{
  "d_model": 512,
  "lr_router": 0.000474,
  "attn_scale": 0.0884,
  "parallel_block": false,
  "warmup_steps": 200,
  "decay_shape": "cos"
}
Below are experts of layer 11 (counted from 0) of a mixture-of-experts language model. Rows are named router (the router's row for the expert), up (a neuron's input weights, with its number), down (a neuron's output weights, with its number) and show model dimensions 384-511. Each number is 128 + 32 x the weight over its row's rms, rounded and kept within 0 to 255. Numbers have three digits each.
Before each expert's rows: "gets" lists some tokens that make up at least twice as much of what it gets as of all text. This comes from a sample of Wikipedia text that the model never trained on. Tokens count by the router's weight.

# expert 0
gets: " to", " of", " was", " in", " is", " and"
router:065191125130121135183109178114114156227114128175132074141214156143083088142130197139182158084108071132181176125106122086153089067091134182085144124107160125174068133120136209106074122103139162110092132128135056142157170153110107189156065167124106127150083145157167220149131161136078112119109137096134128142111137085141106135137156108193124140111146143150148106097048161105094140057099
up35:099147129153141146119110121110110121081074109217059160132154116137172161151137145068135122140163164138109078110153155127121100121186109101138120119193119126134089134059064160156105080078142148154120139060063203133164126091135106112129079174161107094099139110154055125117086122160136154128062146140088170119182111089164092126187152154091137117106112134101090141212166053114154111122125
down35:168180118128088158166078106125145172145120137101124146115070120090095109118100164175136073136130114076136130155152149081115134100138122109063106173142104106117110152185159242110109130154102107108124206079072181091134108104130094128143087112100073149109082088147093079062151174134104179108176099100208114110080130122115196225098179094125128162099145148140094112110119140129126125170159
up36:129137148133074145176094141197137130109136084094097220117154112112143089075137115150191107154056150123172158094088118134055068135127114093117066132121180084123135115175144143066135134119159129123061154098194058148118182116118135073118134143133116089119115100125097174104141102116180081119181083162159149136191145147119189107111149147136119094158125145125116074100098143172074073137131
down36:083182129111053116139122124131127174139140136115141099163116126092176126114109171148086168130126142145178093116123113167132108113112073073155126121165049158183134121174189142146083134100166083090120086146079110176137096106162107093134149152119127137103177093172109126138152117136134085102158124092168102093108133119182156123121155158130166117185178139142124089128113209113141118122116
up37:086139109113019106146102146150138124144142127160160131135164125174102111148075142167148180138137134144160114140051149152128066123136148079102071159143126080099148149136146211169134159110091153113137102119103112141141100140139142039080141089170101147113107086059125156046201241169127135159141150138084078117192124146103141166076180158164134094152118086102137150121121149067132162070117
down37:127186079116096120136110088151104077115170094149165142160133070222141119149075084149093108096167174070078121086077109096140099106173118068130139109158085186122137143110076109170172100118136165090136150112024123152075129108170181137170114081100128090135183117160115100132094129138155137128158162155153189169095128061181156099130070115167093148094128171134142140090076126109102128184127
up38:040135107109086066156074114134167126177137125096157116154162147062137178143111102084144107087071081091126114100095175129093113109148177179088178160179109133133117159159120043147118168149127114206154170125157132137122145164116137128177128135090077176121140148137105144106138191135196144193120184142117129109147120148110141155088170175050141120135081131138106126086120144139179148124129
down38:170128091136131081099133085137146105146151090140104168113099115101089139157070129164044154126153156141096171109094113101158123131108149171136109089083099166154142132118150140159108118159114102100100124141148140078137140094128173157156141174153172123163183127189100106149103057123167109110112130221086112144103197117139107159114099126104124109089093125158170113203146095101092081137139
up39:131077140151154161122132115096121103146067089093155157095129119154139123136127142132148169131080151152133075186094114147077100143125102090150097121220141097126128086109156167086072122067133081171098164114168148158134130096093140113200153096145127077117119150144134158107137126133100144105149130136139156081107134099128127181144106193143102097124110165109176143185125122102176150109174
down39:137190164158142110132120125147127118097120065069145116118117129160164162168103113125176140131109167082080100094096056064148182101169149105104119096134095108195110170133179109155149123112134114107073095165154115103069108081131094132177108141081111165133084013137129111102106106205114076154137083123140141134115117105115135088097113152120169168137097067091107093146128149186090173101104
up40:081122171125123065141119180107069094155126114169156117141112167123101084128136141176116122189162113128178087164158162146120161038148189214142102194127069150114153052128122098124098143150109160148154134111117108039130142159133141060099091086174112184152155111142158149070089181191123080119147146147152145149135139125174156066174187118161154145150146155102123164099166092170161106115144
down40:117129135131078134092149102113146107155126159128132208088120132161181101111150126138131132133084158147174189099155132099117125083108118063092113180188122128068090113179199084130150099189186149120155116178102192101122131141112176134123112160079183108134087131075137149100136152098136174126110132105099159059173052149108160158111135143127159135153097086117158134133161077103124138113101
up41:125074069130140115106103148113175128177095113130131144081154108226182119199113134155143145096132122106140137100133171088138099113163101110134111173152155126114144136107123114181146172158116130079083082201148091118137160130169127118185066143119137150131110137131076166143121073125123109137089095088116113098096171130185134186092114186145112131124131179133137133128109188113136138114098
down41:140164154076050153182144091162164079111135150121129160131123130154132136104111099094138147137185071081146125143046141146167147107084144100119112052101161102171134109102107113144149134135197127085114149128171121184110093064099146142110122129163166132070116099115152135122151141135151091134203134172144125183138140161117096129109100121150117126100145178105148200109075127110137119134134
up42:146180137171150165130176100095127150110130106117118151181108122171061175131109126154130091128056109167225134117114104124096118104107141120165096126105091172128092162018045109097099128105122114174107077073110088110166146076102098132165150149135182189155086116122102142149157154170095130119107054156142146113134127122106175090152167126080104120103081132148168117188178142106078148108115
down42:109130142124091151112076108150145116123091073124177161077106140144115141125107117152136146115162160158089112156108161149107105153166116101150128126111124150165116147084148209097113125109144180184126085121177176145130166122109115084096137128137133158144214116125120161189127072163157207097118152129085205191098133115062166159111171064147195158156165099133108037095120141092136131142070

# expert 2
gets: ".", ")", "5", "%", "2", "=="
router:168093118116140151143124128104098118081152152170101175111110126122155120115117066108051117120103144130112143164121161129127158115157094127152135097091119123156135136111061174105138166114131107104127088113142120167129046156126192107136095138105084112125189157122119211126119112140126144170167117097132154135133153193121165082128148118137092086139133128103123168199126121144076150124071
up35:164106155090086103143160116110149198086130110111142194106137086098164085141139128190158132086170126153118156154129178142100165141165077111118150154174161099149141137155136182120111152185084140115143090123119060083111124132135098189106125104099127139097146080128106101086094150157127092161161174120164140116136138090132091148112153111110138190116177149153182143120130096111102110131140
down35:185120051090129171089148123102107112179118170048181112089112101119135121134117134164119195158078172125108134167168129178171103128135122103072173121152107063125129114143152084213087125143101104180111109178104142084188087169112148118195113082175151168148173123132130143084140093164124158144140161159131097087095101129128094096096129108079132101171155127176207084085086168140134137158154
up36:126136087115144103158121097035181096151111125132116138115152117146202053109107133154108100150125113089098109172144111128109113104161104156099100082094123114144121134111099161177147043106123147114152126095183129134165107149132106135124117107131095179132118110120149139103088113153120089138136153122136097192190177147132144175162142123138200175105086163108114176164144164131138136124140
down36:065143125108159163122150123069136108126136114141050099117101133178127111135140087185097151155107091154140184127153126141175130094123074168150138131083198100120149099100134167112182129159125103200061106108133116124086161108138158143170130112136129116149147154062167113088176143144182070067123162087137164100131118113146217141132067168205098102143075110141098116108151125115125131090165
up37:116054123078173135129127135157168111082134101156202125116158125186120146142089146130199135161090128145124182150118143103114150078130138135062195138119100122132152136103126107135117148197134104150111135150137091107103146130075165106103154178159079089110158134094135125072149142138162132109130163166126157091116160131171144118119098158148183137108144154214160017151151105140123147134108
down37:120085161154110124099133076051118114111104123112126089105126164133049116138219132141136115146150089131137179149155112131118077137132121085071164117146169151164110101120160131149148112167149178111111148064182110136138115145140071088118167128140136161128100100114110162148161091161174115113153201150084115087129119178080122108150142070137143123110181086157115101160114148129119126099115
up38:142120121095147110186114172158117119156132170137102102108088076108129130121196151121083119124126102129204119121170087146118119125102117127120143124092131130111201130153091133146122129169118192166151150174160176107145128140045067118140147143114103178200085127152149174137141095149135164169155117092118127131139144128165113134124232163127087124115068174102129133111146099059187164160152
down38:128122105184147118089128134161067139110108103178116162101170125137171080109120167153085150087144153177154123174148144126141163104137114132026130138140084095149113091156163140191187127060087107176090085196144161212098151136101166091142117117138085190150180126103097122147105097180087114088167140117105121085102144138178080103125095025075115136188161091099180155115083119088086102094199
up39:187135173133128145202115153166146165136161116117136163112144070080128172089137097067095161101100118182090125134130107130119074160091133074167224123171126172094085036112135167175137111097051081117158126127121175089157181088120148135174092094146114086156145071137080170162158135087107090113172102185130154162117130172078112119155129138111090055148127143120147106121108113122151172099114
down39:105122122173143079129180107147163155138166118104148085176135134170130132109139148120162153143171079140157111140109136107144119136101126108130140169081110145129103145119099071099138113151133154093113192180079092072138138090080126091089137120116110110115161105105047122122070152123130112161096160069180132121108123115093115152137133189132098149156132083118158174125168141122112180113109
up40:121161090146088132143091108096126131102211081146120117121146143126136110127147104092142076121090076141161138105144119111108155073110075194103122163114141219153175170172125145106119128104077106156116124143142158137082142173138171096141130135092121151126168077162155159178059128059171078096120045121174119091077107136122102091110135127142138099184134137098112090132130062182141168094126
down40:055125049132116103138122156145208177112114099107142116156116118132121129164135116135157128107142135112091152112155146070118144088140108126151124136124136113093114129092173079089150131208126142159140121147166156119132086113161086112149139126147177117118163069115180210126099136123095160103116132118112147117200111171123061160114109126104123100141164123075140090113147098128110143087114
up41:162137106204101090119136084202125145124169133166136124171095171180076144119105113101176146116131166088156127159185117143165132137120060158074141130142183142128099189095149129152138157087142092135097207126093131148143045119118091139091174162177101134167172128098132083130102124169118115169086195162118113156140162167136184169115117145135112107139086100150105130167181144196101166118125
down41:164125078142100121092122152111132120143101125169068106099177172122152163132151139118132104131126120103146126084166107099195110105086092027134131097148090130171142119119157132099079123116106176025143151080133127067133044107144124119071169108138062151105086131102119156077097146152121138174163173195099113126098185106114125159092141185120160188146106106071140159156125125155147130171174
up42:147087143158117117160143103165104119111148081166122124134120169132166097103103120120140097121094138128139180093126112120089108143181121188133142093149169115179088136094159087134064158048154125134106130076126166097113163099150143170069122190113096126204115148064132151108149113159132143125115115114179131117150063176132120157121160081158093127121184129155119137145127093109112101057115
down42:125119110091095162099140130109129109130069047193117126065109097157136216119103132161144096139107089156134161120091152136143049120131147086147161104117114144125078072121154118099125130255087124112166116191056123075133120134126143154151147141165172117127138119092132138113152133109095139197133077062180122083110110096192119128105176098105077157153171107086113132159104141172116105207091

# expert 3
gets: "-", "|", " ", "==", "–", " Total"
router:090097137099087147147092103117140146110090115130156174137143015135194164134170130139119143126163137111130128121122141127146115097143167129111162166130166129159142069084070101187140149168135173165109107136154116145139065180117149117139151114128122084147057078150125111137098153055177145123154160140078063130125135130074133071122112156139126124150131125081111117119172125161175094134168
up35:104089066113098112096194186110131053107080149110123161115192150171135014148091109099164136112172159144192092119115135161152103075133143106149170117110197121135170094151140103113098122152126142113164133156132123120128156164134175127120146165069112138181190137158161125141158146099092149096133107072118111159128190125055079119161062132090139136111154122131177188096113099106156121107142
down35:101136207167106098110103115134109123144082101139169114118158140166164128193196185111109193095084133115102109118150108148133141110150117133091129123096102109085165114139081126111140113123119094123097114120100135144120141103163102129110092155114155168050105115105145133201075147119176104121142149155097130137156092066078164106172128060114154128117148148071113122111130107128130077094162
up36:135113175139082116070188145159126135147138146146085089215132100114110056126145164110078158120111156063144180161079079111117164136171107167096152137096055146130141128133134183102116089092160188135197102097098138088071182132094108087158180111108157120154129171112101075130142134141132112081104147157139150105192197111151119150074149071103097127129140107111157151123149130090189116121120
down36:137117105114108150128132121068145120093184153193085101121141080113165107159113167111101091181153207115084157081129122134146107137079084079173132108106091137105114123123134155091063098141133163144139185082154168106110110112181181143125085137142119199165133141165126111138142087109124133091160096143110125113112167102158162097086108127096212099081120140141086138147130119127127121165163
up37:141120146045171082150167159131160131079114117121129136155082175062140154119081142167108153152088090113131176076152163094133142162174146183153104109137090137132132133145062129128153138107126135139139140075179084145113145139121145136029105117125136143144109089128141166113100068098102166133111111159145110091153085143100151097074120142053160125115164135139178119116140125128142079168095
down37:088167128104228149097147114139137140115069093125137099136106126110088146131166067167120152125161122157092131149128141191128114148114116162149107165134078145129111141086119111094187133089133150148152090107159123173135109185155144146115128138121169153140144144163145174153074129052163153126138067139141118120127212135145139154145112093119131109140079092130134165102134070154123144125132
up38:111132133141115141125121164119136178173118169152171131165083103141135096096105078134069113094155078149171086110153109106134146126108128143140131133115157115076183080151104117170164116101161132148192134095114158119110135045105066182184145093081116140154140116111105094087086130158058144134129169100114093091118168166123134118130076107153114188151111161119129032126184151137118135099167
down38:115149149087172103139133105115155126103086135111065063074108134091142116119114139079120133179191140135139099120104122101109101110100121121164105161146126077116120159186085091075113150117141154187145082136129168079094123140108151138182164101153161080169159103099121113067147190153123178129184112084094103176109140152133098120146111167163135103166130137106148173125147131146104189090107
up39:102189085149144135099162131113178092154157134203098159148155140114084142143217165157122110133078124117109109111134147179116069080126118098168149072127107098087151109110162099162144119156096105117123108130088114096166141239129153096112134106141165096106140073201103177153126108127128096141116095110101106150056060094116128098107083151135199101095154164108119167066136119111119140147090
down39:059116118140122143126181104125173145157076146131169135111173149184130154127154087147126106181083177191148153141108151124111157165130175120145126103138120093106106093154091140108084127136136060123179125149110113146075125205135106145147116129131098134143111190143118189127128144129118181140071147150139202163123113166158086091121127093182090098171144167110148116145091123142179106193102
up40:089151142155137103141048159134100157121128074104107105134134119118122110108083095137188117164089108104173082112074158123158072125134124158152156107174164119138158163189145154166104158105076113151167116090188117211169129140128114119109115173089121131149171116116129106192111118123175118090112158091115096097125119175059092056098081117148094140108053156121112092136171138131084113105149
down40:052137098129147153109009140135112106156126159147171161152203117126116171136084198108115119169163121142128156152131157162148086171085125087116112167147151110135181186151133210164177134190128168121134156115142098136152117099118140062190135155100079144181093147072095134114101170131145154154191131121098166081134128125143140117122115108116120140070126138178108064099095122100080139146141
up41:106094126117186117146125119075180128164155154180155114071155188113070157164108163182107130133101099122075132121057145135122119176138080164103131135154158139087135125116099082093158103114159098138134170104135109112137102132088108084147142105165115121129126161146070171133103085186102126196125087099142170128143137141101152147131121099107118094120177099135183119163149162160062156116113
down41:123124173154125102094119124102189016086141186127056134078109168112093115176211143185179119139109104124106157169122098139125098170187115157142176106122133121076132147158147048122120124093051089095118186113075134130103129131139121095086126134195102149146084179098144151074072160116109147126183092105153165139093125096136164166114093043110164139100102076137088151157094140115172137143128
up42:088116122162175138131108103205130127142113162107121093160136171184153125083114112179145090121082143127172127103089125204116111072151138156158163144160175113128153171151077091100065136088149127125174126083198061112103136151097142106187187150115103098168169075059080149121078182115136111098150122167074107084127161096109100121089125140131144070096121127120100138114161115155164108086136
down42:155132123118146105077124133144116112134143143165064087092160132103095156100128140052071208126125098104095157138087130157076133146092149113088105142181139095129112113096142104052115133110111200128155130189127142142158190133192171159165073149107178120156043232139095101136149108185121146114129163121120142156135126128159142170153092089180111116081123113120152155128129136133137128051141